{"n_layer": 9, "d_model": 160, "experts_per_token": 4, "d_expert": 96, "d_shared_expert": 128, "activation": "gelu", "router_score": "softmax", "normalize_top_k": false, "lr_router": 0.00187, "lr": 0.0024, "beta2": 0.99, "batch_tokens": [65536, 131072, 196608], "train_tokens": 699700000}
Below are experts of layer 2 (counted from 0) of a mixture-of-experts language model. Rows are named router (the router's row for the expert), up (a neuron's input weights, with its number) and show model dimensions 0-159. Each number is 500 + 25 x the weight over its row's rms, rounded and kept within 0 to 999. Numbers have three digits each.
After each expert's rows: a language model's description of what the expert responds to. This comes from a sample of Wikipedia text that the model never trained on.

# expert 61
router:496563520536493540458564459537564456475473467519501454458519529516499475495468488481500468469442510492491503496497487466455524476494470474527498493481529489462520510495507541507501522464518508500514533521516509474510527465504469463500510485505515492457464514505489523498468511512472486489505465491505492503525520525491482495546521463500516489464514517485528471485470445475512549509501505553475471525484497536509509492469531472511508525526470518520517484509507511485489502506472507
up3:486519494530494524469561510478569507520501524549503473474484535488494463482512505510476484515486473509525513471463488472524511525502503515510482501491511504507480477534486519469456513493472511518518530525499470449508537426494518482518487483487513534472447478496477479526474484510452528493513512515515495514513501561521501465508489495477501555432513447490505478487474509475488518489456498513501494507501464484507520492485530504533524489530464543513540488478470494492497524501507443
up4:478507485518517510505499510452539517516532513509506537510503517505522486473494496508520485510493530466492475506500506470502481517512498487500548484514514460521584534490469543515492526478511540537552528482500507504477534485506546494503517464494468481484537532495489525485503521532553459511452525479569490493535510524441489550485503502476528453485464500459462517503499517528524550506502515511538523483479515477487517509474535525497482512491511518539533497490499504499527496541500493
up5:478520501512516501474487524494496491519474465497487447446532525519493496499491495446488448476460474516487535441515467492538502520526524501555480496531501506459472507454476511513489512506538535516474508507493520484525508496506485494479456540472506509495491499557482538510492491500464467516503510484477503509506503475511474462463485482457503492489466515493534460541519533518519499521522454543530485510484536532496502537446533456514492513544471507492510494475502451522490511525518494
Description: Word-initial prefixes. First pieces of words split by the tokenizer, such as sub, per, bi, con, Em, often in mathematical or technical text.

# expert 18
router:492526496514531521483515473509506495495464478546481508502529532520522493506502441534500442493468496516479448452449473480499516475485546485493488494513490494498525489491479494474471530492516528526507528523505486493546500470481504505450506489540535486503507530515497547507518537507504496480458478462538496472497493508512484491521527466525471478488533508447512482503493457507513495542498457522447447504466507545511506495504539458520502514515472548504481481453489496450513505480516517
up0:507509496485483509465490508503489481490511513466487505480499546498555497496455471490494452488496498520474431484465513501470524485516509479533568511508528505520525483538505474461550526500480511511505529530500482503492469454496498476504511515533528517493470484499502534533475510532563539490483522490479470501495498519561471511544491496542477466485527495439484474487465477521492490541509472508504463500484484502523546450532468483483484490493501525495516498470487478506535475522488537
up1:498507492512537525505512557508481488499476491471499481494531506515521490499499427510544431512479543509474480506487514524534520490533489501482504486490524516487504490539522491519491506512509507491494502542502526457535500510498485491509516524547506534490474495543502526518477501520527475479519533535457475513510511498535496464499504489491486489500543542500513522508471479511509504511452472526513466501462528460516500493535508433555509489492498514496576469515507437499471467514500554
up2:472530500477506515538502495504505574512482538481463500497549503522452482493476494487467530482520501478490512497488493484520497487517509472504473502475483525501517458459459521478504518468480444485527468499518494512447535484503468485516475482502513529434517500488463480504503468523501436494486500491518485538529483529495470490534508465503484491513453510534454453500484500527493502524505471481510500512495509514490493546494511527497528494535469450491534507516446521521506498486478569
Description: Years and centuries. Last digit of a year and the word century after ordinals, as in 19th century, 1997, 1965; also era and nationality words.

# expert 35
router:461534528537563560474517493510533490469497456505500492465531510520492500478488461489489460438476516518506477499484449494507501459499521501508496483513500494467500517521484533486509554464540529529487513516522508495496526481466472493451520483508501526497499528494489533541488526493503498463463500486505512481515503535483511503553496454505501455482516476459507501534465488467526537508492465517498498528475521552445499501496506495532511529539472506489504497477478477462511502454474509
up0:466542515510453467487494468502527494493488522521485484539488480530584507504511517510487509530491510530511488484478511525496506493481516444486472493498489508498501455502466477502489457506480526474522510528455507506523504513529502477501529476520543512531458524551511533512490533526506518494524487450490485550513469490515500523492512509493512490448515526454535501467491499536564457530552478516469473469525502509548499458505504462509484485476494522521501446510497474507499503522503492
up1:460515517515475502462493497496561472480465520516510518498485534504521469503538503493533534528493500499495472503480541487523480451507459469534525505472530499487488436531508526458514512534481558507455480504465490460553484478495488503483536521519532534532497522481535501492498514507528533459497510454529523535504492455518501494504510479551491539542488464492542471502477507513475492508531458516492513483495471493498475500500515518456516492474501463514523521487470496525521515511534520
up2:492506461462517491511502483492465504497521513484470514477526515547516464518459439442510449457480527488510517489511486482487517534526512536514510515489532460511475491478502543486523459512468468547525510517507559505501506495506470480526451457487497473453516476501482488560469531487518471497548497486525517479499482504488519492467510495497461503506488499432488521486547474465516480539485495475496490490499490515534500492482478493492511491480538513484535459455493502469477475488505508
Description: Layout line breaks. Line breaks and pipes separating infobox fields, table rows, list items and section headings, plus headings like Notes, ISBN, Coordinates.

# expert 37
router:494526513521522527473539477524518462507456494513541520479510501528512471492476454485484503465459506519448501465494471485472510472503516489523459482507504479489509497516460523487482505449510487510503505512513510475533527437450497510441509468526495513500488513514486547534488519529497509487484480450533509460513521511480434483517516490547481473474547463480554500497493485481507526500479476521488467503457497519489517503469511467523509513502472521501487454448466515471524484486507505
up0:499517484524511507498492501515504473517514512510539506521451489535537452528438482529485485473495518497523510518468506501495510519438510529464523479523484508556530521515485484474494508554481507555492539472502519508534515528478508497480474499527519544509466519496483484559497469503506522500543490492533500480516521515513508505464510491555530518452466496479490534578499497519533525552509493512477475497492486484487543517535513506523515520521514485490500502507484471523568509513493501
up1:531496481523478531500501494488492501474484484472524488498499531498491499521493535495474472515499458501473482483506514487508543473494500477521435507521532495496555488472440452461506540479483514493524497480492483462494501493469539494497514452501530504493507495538520510524492507563492512497498511489461480430529516503527442509486510503503478519506484516533544475529457467502562532501467506509493510468502538513531477455452506491484526518523521489456546504474468511476473476482513494
up2:518503475479475513523452473461490533476496509489452469488487519504468546464494540477537492554529485515497489529521545493513503473459479469482519483500538551526506529492535524478531507501541481529491552482518515543492507534510507479489484505473471488485516542522499481466499463511525455487498515552471511506482531503522523489496511469494489528486485481481483497490489481509501491522526528478509560531533505489490442501507518512463496497456477506522514510513530511543470564496478511
Description: Place and person names. Final pieces or whole words of city, country, university and personal names, e.g. Sydney, Bangkok, -ton, -ley, University.

# expert 11
router:488527547550576516494516474500509497477488505518510508492548504544538507498499485492489478477486515532496497476450466500489522477491511491515487451505508495466503534502453493512497537467502497544498517533497540503519505454496466485481544502514537480511497514500476552532457541498515479452511500482515528464497546512493489498546518475537470467468527500472525508502494505462533532501509475534460482511470504541503503518492501480528500537515473506498520457475468471476536492457491502
up3:526481499494484490477497472524508419464502492526531517491484550505472519524502492484494481494504517479478477474515498511454499527460508447498502483496504537483517499511481483502499513485549541481519548526496491493482512480484481503443488490565523521483495511542474539495458515567530495509458503509518508533507514494503491508508550493470462491527521483513552502536460494505534491512508500533516513481490504516507534475493513505482478491573495489505525445518519504537478481539463513
up4:511505488473511514475504469514499497488494485568497524502493505527465491514506483509529539553498526504468466501441520492490497489505520449567506508467516488445523427499531475423519505440505532510486524457478510460505490482483505483497504500493500486511496519477502492524494478548505511447494518514506527532505475504477462471509491488549490530509503487472488465531466494543519513516540479515490496496511484460471494512488514502494448450479497492483505472512515530479501508474498471
up5:510497468501488523487511472497493519507493503483520492509511488496573482504470499502557501456479500488493470468489504495514491534497518439538481469495485426511510470519469489509477536504514505510556529524513448506573495463461496492474498482497531508531504498533496489533473527508488510459461471427517555509499514499495454480530527544497481529521529460470483487510497496469525501502499473541442479513490531507496505515502496511498490506526511542498474481512507510494481504481485514
Description: Sentence-ending punctuation. Periods, closing parentheses, quote-period combos and line breaks ending sentences, list items or headings, e.g. Panama), Executive., ==Notes==.

# expert 40
router:483553537525538545463529493513508453479475489528539483478548503516508510507490470476447472466482504520495509479492483461500502477504497475528469470486503449492513508513474521449481523477524494517509520495508521508533528438477497493482510477540542506516499523510487513523471529512480489458499472468505519451537494504468477502541512490507487465479507447476537481537478482482553515490486488514486481492477528507506523543464549457504468505495482514482491481459488484466517489478502514
up5:457483477518475498510479477509525583472520514500493452448488547459471518500506526554510499509517475493478464444495505513498513446455510526496475482486538482480489500510511489505466479507487504495476493507507436472485531499524495468472468538511479497488521522517471487498464444518516484472473512459537499460490522510473479462480501506478507514505493502473520468470519500483564521506512519475490481510528485495513471486508478511493477496511481519508508559476506472521549533488519518
up6:482496524494508476507525428487500466476448475467511478450523481536523485521470515458477464471490511526485457480492491492514476489501487447456505486536516481487512523563516466474521521500521509488460527452480542509469523470532499547507511535529506500520515484470493465512506506523485536476476499480530510490539472535487498482495515454512480515460497460502500491535495488508545511495484500540508527480503497472537486548464498455474505484516483520459504489490503498508500482493522540
up7:488516504513537506529484481539505465478470494473517510447492507514522514487440507469483504470497565525527470517485536443510516480511550525508500488532557498559510509513462500481515510515541499502492532504523510482540539516506492529498514505511490522515524504442519508536463504509500509492491447468497518452494531528543502470512510469484489497499535446488506474534510500481508511491483488531479485488500506539494481535489493505506489521530475468486473507445537490505548487527529476
Description: Surname suffix pieces. Middle and final pieces of European surnames, especially Germanic and Slavic (-mann, -sson, -ović, Baer-b-ock, Doppelba-u-er).

# expert 23
router:495544525504501551460551453520527482487506510535507488479530526541527480474487496510469500497450524533474468498438492476474558469520529463492504487496520483472525518494467497495489527474550510490487534512528540491506536455486486468503550495531503484477481510499470512514488520503471510510497504495490508468518523551497479469519517474532475497493561463444538500503461465485528516489506485532491463517485521536512514535496496498518515530520492489480501483471474508460505484486496506
up3:463538467531498502543483474515516476506517466493547489458506504467484536509470496448541510453513544499559527514566499454519484498457485468479456488501516482476555528519497502497535456521495527490482497499543502472475506527470508509485515504489523471486509512512491479535471504518487489481485485500533500511475481523510492498463498471482501448514507528541503495468469469519500478505517499488504517498518475507516507509472453505485476535523520525557455509518510451506530485489515530
up4:501524482528516524503487511555519462498468502495510528478529529555543559480526491507502502518488525531461536506506514487498463524454476509495491476494524508517509522472446537501528492518491523506500509491514487505501505518477454483484473535485485485464491520495432496504485513516493449499470506444495504517518491505496470472505536486573520478476506529445512486482522514508520498510528497468491503498483467497443528504471510503511451510483501490483470446470487467484557496516517477
up5:506495513494508501442531504498530480523512505549480534522545500492516510500481491527485505489460541583461494450490465518505543509493508525535485481498492484493529499480480519492557476520515514523471501512507517464513496477495494504506541504490467445489525489534475474501489503546482496520504488500477500503481525466519473482473537493455483476475477473501451529541477489473548511494498467501472475466507544502488511494479471524539512532524476485489540468496440473509511527508471501
Description: Romance-language particles. French, Spanish and Italian articles and prepositions like de, la, Le, El, di, plus word pieces inside Romance-language names and titles.

# expert 56
router:475502498509561547450522499536523445500455488516511497472537522523517475498484430510501485486468501545494489475467484488491507501512514494498480477518523457494535501510471521472465522474484495518512514537519509487519493460458501496450513471538532494514499549522487549524464535517504482467455496453514511486502494521497517471524527468525491490487529461499521470505495470482500530496497456518475470482444499520503512491512516467531498509521497525488500464453483469481506523463494513
up3:483484497531479494513513517481505525483485501491499483481487524482487501534494492529500496461492488520501514487483480476456491506499520516484486481463473483459478505506478548441449474443506505483506510513521497558504455491496490464457471461483550489475472539475483493486479498499523511497488462476485496508510488497459504508523553497503517473481560464494485518545508492519488547479472498526492435486488454456498513558498504493518482510502472488516496490528495466521553480484502430
up4:500511479499495467418501510511503434507493487484459502464484500514480489494408566521508513484485530523511504511473492504475508507510494446486520496512526478467467504475485543493492494517516551476495532509490477476503511477450505503487480474513550490504485510518521481484501519524501530521493496541545514529491521501533519494480537473465470501532512435493474508454505492490468502478457455518519528473486478465482480505499530501521480530527514517516492477481478461511499502470488492
up5:487479477510519471519537514554497544487527537521512478491497503520485483514502480493518463468473480537470510508481436511497541503492494468484494482512500493505528525535500491466488546525512499538493493490549510506457544493510492511464500523502482493479503507473528537527512502495498489466499477493515500464504518508483485451517539460463516501522533523505522533517433461456501473474523523513485503489489514573452490489505536487503476525547488481491515512460520474430474483495495509
Description: Year digits and places. Final digits of years such as 2011 and 1962, and country, state and city names such as Sweden, Carolina, York.

# expert 9
router:463528505528552546476540510529524477501485490514507473488519526518493482513478511454489457459478497494493485487497460477450492487502514482546467503490496489495500492509496554472526553454531489535490524550517490466513531493481472483491488498498518499479446532493481546493475495513474502448483476516486494513518501500511513496504492452516494514468538488492522488517477488485514535514501505521461496522499514568475486503488501440540511550529449515507511451474486505476497516475479531
up0:489496517484513489522545507505499518483486502502505528430488507486526500503517480476508523510475471476480495499508492460457513517525487496524482505489493481489508509530484486545527472470480509511538506483506520460496494459505520500498485510487486505528513484513526581489464461483490531467494487504533466521588509508507472482506489438491496519496533491503526536511471511516469525506434498486493489516518505548524483506507504488565480502502481512514491443498457519547482543454489455
up1:500509535495523533459518472498517513502483485491476511489577495494497513483446498486488519483524514482488505521521473536526486465485502494469517499487549456462493496588488512495512477493541502462507496455535514457485509505516512437492488482507461525495529507533470531460506491530458502495495456507516495484504484513485493508448479508574500533493538491534505492488537473470517513524467501517485514507507500496493477504465526461528493490514456494480492501504498504504487535440491517
up2:460484485492492505434515491508526476508467492506536534489494470512550510524460512532517473527485499533502477490489501489494492488494492454533497526458519497445530508511482510482504462481505518507484505498497485476527492498522491497497503525520487522500511518508515542526505547495496489480540466496478491511531474495530496496480509470505491501463495498497561474542532472468569525510476476513416497507494488553485509471461490422476497523489474506502464489522554480520497495511497543
Description: Newlines and headings. Line breaks, == section markers, table cells and LaTeX braces in taxonomy, gene and math articles, e.g. "species Homo sapiens" followed by a newline.

# expert 54
router:462528501527525512459523446521544493484501459487513498491523534547505476492480456475503493433484489528493473505460443473490533459508534489497469474512554488508504534524489516488501526503499555507502511506548507487518547464510510474447504493511513493473485520504451502545456474540493476493502454465497512486510481522467502490523530478501482487480532483469550469502464470482508516496511504527513467539506485538503474478483505482538479507530486520509520481499499497503524488504532490
up0:462481462516495517455470492542550514516507514489461521505497534525473471496482481547513533458488548530481494488511470502493504487480530494502506504494502526514537483488501498526514517463472515532521480480518476526527493491508518426490517513461491503505476519450494476476446491531448430514521491485576507482496507493477505492483521494516520503500505480487512537498492494475526532485546491537542492509518457506509442540505506489463481491484510461499487494496500557482512500495527497
up1:532533493511499503484534508553451498490476504526495494511507495509555469490526474480517465444482451497439526504562514481501544473462559518479477527520498459466475503516515521493496542484502533483455519515498495459500510502491495546506501454503521495488506512502517493525494471521482513505484468489511487487505508497522491494476518493531489517487503470506507491513576498491544494525475509448462478514486502506490502550501472512496467450510477490440522515508519539503523465503516482
up2:543531489499506525484485478527523517492504516516523519529460524498489482485500431501506493463485496466451522487492466542517553487496483525455488515456507526490498468502485557526508488459494472460505479467507508513508483487500507490488531497466517492509515505471518514498429519538477493529497491499489517448482506519491528518518501455485506488470567425482496485535507496508489516488478501544516482492485466530481518520495483500524505504505511521437514476493505488490559471516541472
Description: Conjunctions and articles. Coordinating conjunctions, articles and of/on joining phrases, such as and in written and directed, the, a, but, or.

# expert 28
router:481536512523523518473503486548527494475462494531520524530522507529536436496467451481469495504415501496465519481488464501497516473517531464489495479469510467478517503504465532469514552474517511515494486506502515496510506491441481511479495488495502487493474519484515507521465513515490509468504460480536531497520503512501486519522539485533481498500528473488548485481502468506538532515516480535474454517461539545462491507467531457503524499513475519505489485472468507447505508463500500
up2:499478505520521502521522489466470508527485497562533504490515501490543503471478509514462483519471485484525518495476495507495504515488543513529501501454500489472481510544535509517531509460460526490533527483494503541469511424508515474491519485513474498531455525452494510512455531551441540424496508523505527493518546503536458469509521503487493546506512502483515504501486511469518462496538502462508481471497517466501506461510504505539508490519460511512517489463485533500507513495512485
up3:481532508527514505479454497521502524462503484505539515508508518466508523505566527509475506502480515526509510502494500496521544481501525534531511493526499510510482564463460554509492495493504501535530494482496506496530484530473513503504511530463466470487481510502511490464480534507556500487490503563574578473518516492511470478523432510520475504477475452482502493467523506520468536489539487525499517497465524500528500446503501478504482482516485467493495492474533498479526499494497504
up4:506498494499513532523488489519522496508527537547529517523491523488505493498524512464522488518494492525500504502496514519456525498485506492443474501558493482479482490515530512488510541536528550489485517479488501525453535505557477435497467498471502512473483498492497491533424510502491522506494462503530516514504511522526487514554537501558512509508510493472547510489493497486466477539492476475503479483533541465468431498506484453514523516537474503523480492486502497460532482506483541
Description: Mid-name syllable pieces. Short syllable pieces inside proper names, often the second token after a capital (St-ef-an, Ja-vel-inas, Flo-or, R-ub-y).

# expert 0
router:505568517524509488464549443525538471477491521498511471454523511497508480486497481507473467507422493527535503512468502462487520464484501462513516502508531507475534504469496519518509531479541507502483518521540527505493564494464482477476519495502513496504500551514476505499482522549494473503463510486541514455509529517482472452519518491490485455488534493478531490517465455484506516508478489538474497519477514540500495482470528486499496543498505523485496434489488486503495499515484497
up0:482537516503511481486465508509534482478498501475516485470510476511529473476473507488499524431495524499521468476484485524514559495475511513499513480514461489506522500518493512500519553479502509516510481487519464523507513507480519501485508510515471489530437492547461503507529472540494463545469487507498491467531497541525492483495491485483512475500524510491455506418518484470525570509485513501466469521481564512503539515506551453483504510466473471493473484491476477532487474515478508
up1:522485513496518506481513496506474510490453505510500522501537523487492497560460505447482480480525522513465513509475481487479512486515488518549523463502503484508510466505477513508484496463522511507483491508503457510517520424513516545489480503475475517513454483486479511485524513465531518505510512503488545471513501466527492488447473483481512549459470433503502521563499484482485480463481499480492545475513447515497519513484497511495500536545497480467521512472460466459504472493483555
up2:472543477502496479479515520480481543549494496550467489488486521491501466506504464459467519482484524491512475491463488494509493517490488591497499512519497484546500507478478498512509464462478497509545478492527545506488502545479499449495543471498523531461462517509519489528513508526453503497460462502497517515538554505519460514500515542518464487489520499483464500477483491502503499495507519534499512515468428549491488469482513483497525493508495514533516465482527494486493538497468517
Description: Verb prefix pieces. First piece of a word that is a Latin-style prefix such as re, con, dis, pre, un, as in reprisal, renewed, Consolacion.

# expert 41
router:434553475516546529491536492559501487488455493547514465480517525498520480483464498498477466474484503536494473500490458475448496495485504489555503459496501488484516527493474525452511506482544500537494522522508501492533529439511472474485513501509507536488483500497515566553475520526481472465489478503489493498516510510512508490516500481491484482458519486472512477539485467504514515531531497507483494505470500551481505518520518447514476532514469503486520504464476512466505513505490534
up0:456525472488517508467527502509528475501482508489510486492522456477527471460480537509555505491481529507477500474535518532473514510424494475530482486466474560516499507469487499481450510520506474538546518527476520473554528513495459477478485510513484537466466480504514502506492455458536460544508508548495547510494492505521521504487512472457492496481513482515501436523508514514518544553476505503493506513499491476455476529485490472495494513485504464510502489511475485497498487495501480
up1:463500476506512479511537495471504471505509460500482518474490528497472516500506464496508434503497504499480440524508522461493494486545509454493509529530500478508531512507518547469549529473532507517500443486480464484518477499447506485484539492506527494503470479507499480458518466518488490470451508530483485475505493515495509473519472485513508520486576495539489453504475514489496493466524484508457505504526483541530547541490488518507460477501483487480491485471529500552485536469513526
up2:506527549523509550487493460508520531502540493487510468524509540502514468528507500483511490463508491527449493503448484509527508498461522491487491509471547465504499521509496538487478494533543497510535472499543548476526481470514506466504488525498507463533469468503493527505472514476518469510505484503498539436465471487507505503487498481486491509546523507505464455488495475507566504494470504516456493465467454527495504538473501539503495488507522462538492482454481523469519488498535518
Description: Taxonomy and species text. Tokens in biological taxonomy passages: species, name, genus, tribe, -idae and -inae endings, binomial author citations, synonym separators.

# expert 46
router:500560505510550520493517459521512486470463482514548518481501518526484479497494488519504502496474509546498504486473456461499522458482530501528478504451524508476490487502479518510473508484554538485500513500532473477508534472467476496443512482524496484489488520486475498490460516552514493482467467453504566470507516494498471521509534447538490508499518461515499494517523512480488535512488470562473478497462481515499501544477514485524473500509498522453483492473450474490514521506522505
up4:524495505493517503509512449557489486495513497507516473485488479490527487541490487524506501485467520494487447481414455512509452468512489519488495513456454525517527498502467490506514526512508476494448506517491465523513483473533466516492512504528481483514475491484452480509498493538488462461536536552475530527506483461515476494550493477485531509479543480483500498526499504456494504548510518501474481506494524537536512523490526488438504508502508517516498507538550512472492528488522469
up5:499469508496519508455515497490517502495502501483497507535533510515486507484488450482515462522528507508482489472487474474485524508517512505528470473469503507403494517513506520511494523463486459520495516519493487502496560455489517517483526477526530531482521524500460546519503466526516472493492490485569485457517548537501508494531509490494525518509541517522511529488490495482512449530495495477491511510513501535537493550490504485508485521517457539512558484462481514466509439538483494
up6:504580526513526499506469501532506493485483530537521528495504491478477500503469494497500511530506512519505495432523500517496503503523485480506491443518490497468521479507452470475486500500474461483494532489500517494532517462472469487518530448531496544479516530494420524547509506535540478512510515474515523509514529496530492509497537542537507497481530548488511519515506510515528483514534491484503532503485515509460510520460514464523515496551471536501503496457460516518534498464470514
Description: Sports season prose. Function words and sports terms in sports career text, such as the in "with the 97th pick", League, Championship, in "led the nation in".

# expert 21
router:492540493503529532472546455541530527473493502525492514469495532527510461521505475512482484434455469540497464486496459484494507492504508509534479480485523488531495548512462535469512557497510519520490507550527508517539559506504503457450508490508517487477468505473463485519472527491477493436479486492518530466518517535481472497516517460495497505499503500462507501505491493480485548530524498541493485499459491526512492520483513485514486492522501514503499509445478492474525503486535542
up0:481566455521489511500562484518482500500508465533551523527560499511483495477504488521519459451494492497527518484515486489488567483474489512507516511542534494518503542518488564486505481547516493515496480485541458481464522513488462485446520490513493517477489504533507502498515530479487443497499514508503512481499522521498488493509485455521513510478484471529509508544519515470488553467450508519519517488516507501446509492479552498480505490529516481472505502476506497512516529507474535
up1:490531509473481479518507513502561521462535527484501503509505496472508487477485420517500519516478485473497532496508473535463493501544451509479476459487478465502474533486521550451483459505492462502547501524554481492520501479484488473462475456520478468463481509495492494492495535520487461521466507499478511513508503501471564498502493480502479490478478462470510483469510479477521511503502487499497433558480508483484471473445523481497467503481510501521480504491495469505504495525523530
up2:495502499498508521508513512475487482516470528537494466487532526503477510480478494525480512461479469551504469497444489489504481488493506518562486511511476487503555520504486511446487499512509513528511493463481506512540499504484483430454463502488520522495496506522525501518521518469495564467460490465476515467504464534505497444475530526514485471480510519533506526547469495535490515453521492512516489490454503509506542482501489475514506531535499505452501504515466510453482481479472450
Description: Stats tables, of/name. Pipes and digit-group commas after numbers in election and sports tables, plus words like of, name, number, votes, term.

# expert 60
router:445525541498556543499523479512517494461467453544510506454507524501491500503479497495475498493474495527481485485438469490498525457514529505507491476457531464462497559492485537508483526476561522515513497507502498501519515493459468492462529471524513508478492511466485509482471527513511520492484487464505533484540486505488487518525512448522493494473517501519521486538496519491511545534491462538494483497465499526478527537508520502529493523524503499453499505443461487463512502481532503
up4:474503516538528501459491515502514506507471467524502527520515500467505497454481424457437481493484531525526472426496510485488505492514548495474510503484517472512515501517466503481500521495452488494557468527491537516468524503534503464461512504532486462532498487521511503475482551537466477521502484478487534480487497508484456509483497489498527505488481511467516499412507509544500523514507486540514463492484465494489498490525483471544490511507500522485476492507473483512522492496503467
up5:528551522523499552534499485483491509531469516541505487445492542507504527499481516486541494466510496577471483517461468510460488500482463509502495487473459501530518515467468448501508475513515509527511546476512498527565516495509468473453506442532519504510510498455499513503541506539511518520475502422494477494487525495521470469531508514482495459495496493490461465504498493506501507515515480522482491504498454485513502509482530488508509523505475481509540478486514521500531488476472501
up6:515461491516541487516519493499500522539501456511482530543465536551513496496461521497482492462464521555520503481485460526512531541490512475502484499515475480438521475522479511526476497485491492522540478508478496484510480496515499519536483481462503507514491485509516504507507539473469512498471495530518521520436523511470527480511547511518481533456497503508492492494510476482508476538487522500457471484533481496475549530471478504520483536550471528481427521507503456495523497519515469
Description: Sports tables and awards. Pipes, line breaks, colons and headings in sports result tables, and competition words like Cup, League, Championship, Award, team.

# expert 43
router:502530518496502521457539475508532484498462452508493499446504508498480501471502517499521473491466484508506489513443478502514510465503489463513481498488526513463530519475502531517493527433518530517469529525510473481529530491466471463467496473505507516470487522494502506488490506524480502485496459496540520501512527500483464463500522431540484493498541478482499486518457488473501517492499476572479479529458508556480458513494550498517489530511489501456524458484455478473499492483491503
up0:486525469473495478487474497493546463477498503513534500515477508482475517484477501476501492473496503518475479473499516471513470444507492500526499483480544519455476552516443463457486485480498493498476507497574505442499484540538458473486554510515476517486519476521504491502502510487497470534493503492498498498498532535518561511469498491501459490492535472484513478523492489468469531495511474529514477563504540476489517506452527481548506542533500491478510456519488509511524531514499493
up1:538510486484520497469480479515493506512434507514531486527493456477521508450504488481510506494505479560505513543480476545502458495453493494475541477491503484465473474470482481498510535496525462495510486490512491516537500500485449460485508522538512517478532511537477535502499499553466496524496490498491515481526459493543483476503507530510514479485551534533507520546427545484473474525487521502479462523493487481490513495502537530538502477502470516488476472487504531509513525483533476
up2:518498509497512523525523471489504464513491475478492526469485526501465492465497499471526493492507519511544476467502485469485509474510461501475498489465454504512469444515497538518506501480490520533490486547484494520520502484506501504486472498495478504532416502539520498493488454522458484525471468503477509522509536500487478524513509453471524494473505492459498454494471468514519476503515477496505507524476471498478501520439544516514486510553485526469549459476459526538543466476460483
Description: Short particle-like words. Short stems and particles like out, off, back, air, water, often in "out of" scores and motor racing tables.

# expert 45
router:480547518509515561470571503533535463509508500534521502485528531528525472467468490516462484466432506533481491482466491487491509500513524478541497468483503478530532483496494497475450547501504528509532502525512509498523519474496479515487515487504530496493488506482465524521439517499496490502480491468526547459500511542500496491507492490512469470487519478490529497490489471469558503519473457507463479506455500510473511510474511495562499497542458527502497494473479501469501482464503512
up3:509499500502501462513485463520493498498502501501495474445465547505501535478530474489517506494473531506492524508531491504450507511469526450495528500482513514479517511564495521454503502495449465503475524554543484525462498535547519490504504556504480480493498512514511515479482495486493481517500478443515543515480532502494536500573487462478510506490484528492499497480457442532523549501481525508494487503518478505471508513446526499508517465499466501514515475493503467560503493505526483
up4:503468464489515520523515505490483515510533537503506527502509501499522452457478503487475468476501436509492458502518512496466538491455534491446533496496478481495453497508465482504482564519459554469532511511515519572521473514493491506490492481461536505476476498496490494522512485496441523471550490483531533519517518528473522458488506516512469468474498482473489514495503461498526524507512509500534512497508527503488502487497547456521504467474463525527530498509476515479509518475543505
up5:497495522500498547506507481475532508501490484545517496510495538491514498488530487544484517509491539472488479480510483515495518505500502521508466525455463505498512504487496506515488531502491461495527538447499519441481516475528464505481525513498534533533484515489534484535511499507452513502511489483529531478518509524507483523465523518530494527506562484483489523452474527504502462504516436485493457509487550565456530524481486475523519484522535540510458498476462489491568511516482484
Description: Foreign name openings. First capitalized fragment of a non-English surname or place name in tables and lists, e.g. al-Qudsi, Couñago, Romboli, Kakdwip.

# expert 55
router:479552523498510540466545479504532471480446497533509487513502496537507471492454463487467457496429501494478511496458464482492515500516539475499476488485523475483504504514478544475478527499549485512490513531529528474515520433490485485482505507504515498494480503488484532503480481517481478447513497462517490470514537537463482515512533478505484482478508462457529508504466486495534554513513492510442495545462514528486505521448501489538512494496523528518510478507479514492521482497513495
up2:501504505516501500476536476446484520494480453538496502499479491510489515510551524444488469471491558512529488485445460508528506499494517502500507501508503501470524505500468487515487486484496495481485510511541519558501514477524536495500500509525443480519529481496489479521508480498515522534543503516562514465484475519476484531555529500512451514484506474524495481483459487490522511541508511470473498554442488554470485490453512506495501552484521471492509491530462519498519512511528534
up3:494501526526523529521522489473541477512479493515535515492500524508541531499526500524516472509499553493526512503471518458540487479519505469539540472485529532529542501531530488489486536554488489525534526505483547503511530453495507487491501520515481480504486511468492489488517530538465529504467514475517509496521494532524468512532519511518466539481519487498560475530503506491545508494494509502437491480492510533513482592487515483517493485535518502497501537496477514442485486506539503
up4:499494505498528500518488500507475474463453533471512445475462467487487491483480521516481520526519474490522498480435491473494451467454519472525520515524496472482487556479516513523525517479514513515482478494518510530470495484497512500488522459511536499511515493541454496524449459495520537482522505502475465520508504492495467486506465476470514476467485510511548466494456505536501493468483526516472495536473486512482477506453494520539499479528519520492469438487485451504552516520470493
Description: Mid-name syllables. Inner syllables of European surnames and foreign words, e.g. Du-pon-t, Le-ib-niz, Ne-ub-ach, plus Thai script characters.

# expert 27
router:481540486531555510469545485512557506468481467526528522497542520533513479478508480461502474464487521525501472476451461494479533465516528480497502454490517493479530524521465505488459545494519514520514512515536518489529524456493490474480504479493523481508471546494475532540452496518486493490514469486522516495499509519466493501532537480531498490465547512495534483511506466474535539523492482517486484497488486543498476496488502457542485510541479530519517475493511482479549494493530482
up1:521472507489544488496492459472480491510485509481463521491518494535520516520506485488466440487493484530475483500492522478472542484517478492497513460481538515507506496507491514496516506514511497579540504550509473517470529473495486501501519504529484489494457459538507493523563494492531472542515543473526502510522450504520448509512508499501471457466484508534558504520480505502467510556482486493527496526509478513490547488478502510500498480545468513511469486514489432494474535519516504
up2:498489479518536500513481495497518475467511503470504509507495532515468429504503486476477484480483476503500514490563510492515534472478495513437527505477510502491514531511474533465507487502528525547493489480502490500502500517491503512489490494487496483450458532543462440518527517461463490499534513501483526479518508521519474488486460499464512481531494494551540515499460549508512534518501496489517548492479495491469497477494527450499440526527487439474466517501484503483432513519484496
up3:469511487490483503504541510543496506491494479515524545477500482491467503475473461473509503506497493507441511496489458511516539433504513524453488479516497519469554490509507510436490545454494462462486499521503492452458531530511513518476453531488482511501520545485500486464521477526465487462501484501490511517502510478479473530488508500554487463434548501513496508487483514498504470494480495482506472528493513488478476490507517493515483505505466458474479455524515461520487508498533457
Description: List conjunctions. Coordinating and, or, but, ampersands, slashes and list commas joining names or items, e.g. "Price, Wright and", "DOS or".